{"d_shared_expert": 0, "hidden_act": "squared_relu", "moe_layers": [1, 2, 3, 4, 5, 6, 7, 8, 9, 10, 11, 12], "router_score": "sigmoid", "normalize_top_k": false, "balance_loss": 0.0122, "init_std_router": 0.0161, "learning_rate": 0.000288, "beta1": 0.9, "max_grad_norm": 1.0, "max_seq_len": 1024, "max_steps": 15165, "dataset": "wikipedia_en"}
Below are experts of layer 4 (counted from 0) of a mixture-of-experts language model. Rows are named router (the router's row for the expert) and show model dimensions 112-167. Each number is 128 + 32 x the weight over its row's rms, rounded and kept within 0 to 255.
After each expert's rows: a language model's description of what the expert responds to. This comes from a sample of Wikipedia text that the model never trained on.

# expert 15
router [167  44 154 138 142  78  70 130 160  46 113 166 189 103 108 124 144 152 134 113 129 102  92 131 125 127  91 136 152  99 108 157 111  93 105 123 136 127 112  90 139 200  95 136 133 210 161 115  91 129 111 129 126 141  97  98]
Description: Spaces and table numbers

# expert 0
router [153 144 102 139 101 132 191 125 146 137  87  98 139 130 116 129 145 156 121 139 132 117 135 115  87 190  96 125  83 121 144 116 123  99 135  89 124 148 138 119 124 115  97 202 150 143 132 113 141 108 114 195 128  98 140 129]
Description: Place names, proper nouns

# expert 13
router [156 188 125 153  65 103 135 108 166  81 113 104 158  96 179  99 144 143  83 126  83 106 143 133 110 138  97  68 102  91 146 161  65 117 105 160 131 153 121 119 161 124 121 158 117 125 114 132 178 142  78 127  60 155 166 146]
Description: From and breaks

# expert 7
router [112 151 148 126 144 155 133 113 145 141  96 153 134 122 118 125 168 131 108 116 127 124 127 151 145 104 124  94 125 123 127 125 109 159 156 142 154 157 154  99  98 119 131 193 142 140 123 144 130 145 111 255 100 133 111 120]
Description: Proper-name endings, digits

# expert 1
router [172 140 111  64 160  91 171 134 164 157 135 124  95 143 127 121 140 172 129 109 174  98 135 116 100 122 118  90 135  92  71  91 172  84 140 101 165 132 147 143 179 135 111 187 159 100 150 107 137  76  89 158 136 111  78 115]
Description: Comparison and role words

# expert 11
router [137 142 156 193 162 143 134  82 152 104 133 163 122  97 172  87  55 116 117  81 138 112 158 133  32 137  86 101 122 109 107 110 142 156  87 201 125  95 146  95 143 113 169 149 152 110 116 152  64 157 131 124 146 157  81 114]
Description: Modals and section headers

# expert 8
router [109 145 148 153  91 114 123 166 153  96 109 141 192  76 112  95 130 150 108 144 111 137 158 186 162 109 116  93 103 122 125 148 111 153 124 173 128 173 157  90  92 144 163  57 142  89 161  93 168 147 153 233 128  84 145 135]
Description: Infobox field labels

# expert 4
router [ 95  85 166 107 136 129 104 142 131 108 118  68 160 136 125 109 129 147 150  82  89 147 157 110 153 125 109  99 151 146 112 150 157 105 100 141 117 150 165 115 194 137 142 199 133 136 197 107 195 177  78 132 130 126  84 138]
Description: Temporal prepositions

# expert 6
router [139 177  69 141 126 158 157 195 150 123 140 129 177 113 168  88 196 132  96 127 102 136 119 148 106  87 130 128 138  98  54 151  89  67 133 135 102  95 150 144 101 166 147 138 114 171 120 184 126 131 130 138 120 135  94  83]
Description: Table cell separators

# expert 12
router [152 160 128  85 179  68 110 113 131 158 124 161 174 125 149  95 128 176 159 166 108 137 153 141 131 159  87 113 118 106 131 155 120  71 134 202  47 117 111  98 131 167 127 142 115 177 141 155 113  94 160 128 135 115  47  75]
Description: Coordinate markers, name fragments

# expert 10
router [112 100  64 155 171 130 129 151  93 164 107  95  96 176 130  77 130 164 149  76 101  97 119 156 106 133  90 117 106  94 103 115  97  68 105 107 121  50 146 108 155 165 168 146 126 167  46 165 159 147  95 129 166 124  90 115]
Description: Measures and mid-word pieces

# expert 9
router [180 160 155  82 162  69 120 107 152  97 104 131 123 165 164  91 123 117 129 144  95 101 170 144 160 160 167  87  69  85 130 149 116 135 100 133 115 104 158 105 139 153  71 130  89  73 111 138 157 195  93 126 122  84  88 132]
Description: Year prefixes, Indic pieces

# expert 2
router [115 132 124  93 153 130  87 142 200  94 139 164 163 162 114 143  93 143 131 139 111 170 143 134 106 147 133  89 123 114 100 192 111 106 141 159  75 138 176  88 120 148 112 171 166  99  97  83 109 152 109 115 181 153 100 106]
Description: Clause punctuation, pronouns

# expert 14
router [161 105 156 129 139 133 126 106 166 122 107 146 159  97 109  76 163 155 113 144 127 171  97 129 105 176 106 162  84 113 146 196 117 157 219 183 106 128 204  93 111  76 183 138 164 139 128  76 143 108  63 127  89 118 105 167]
Description: Numbers and name pieces

# expert 5
router [132 152  78 140 158 118 121 111 163 108  93  74 122  73 109 174  94 161 133  73  81 104 106 122 134 139 103  99  87 123 129 146  82 102 127 102 111 134 142 129 102  97 164 247 130 133 177 169 115 104  81  55 127 150 121  75]
Description: Punctuation and name pieces

# expert 3
router [116 139 109 169 120 147 107 108 139 132  96 131  92 102 130 123 132 162 170 176 151 135 190 181 169  79  91 102  99 100 125 182 131 117  78 124  82 126 188 106 121 106 125 118 125 177 102 174 123 124 114 137 111 110 115 101]
Description: Titles and offices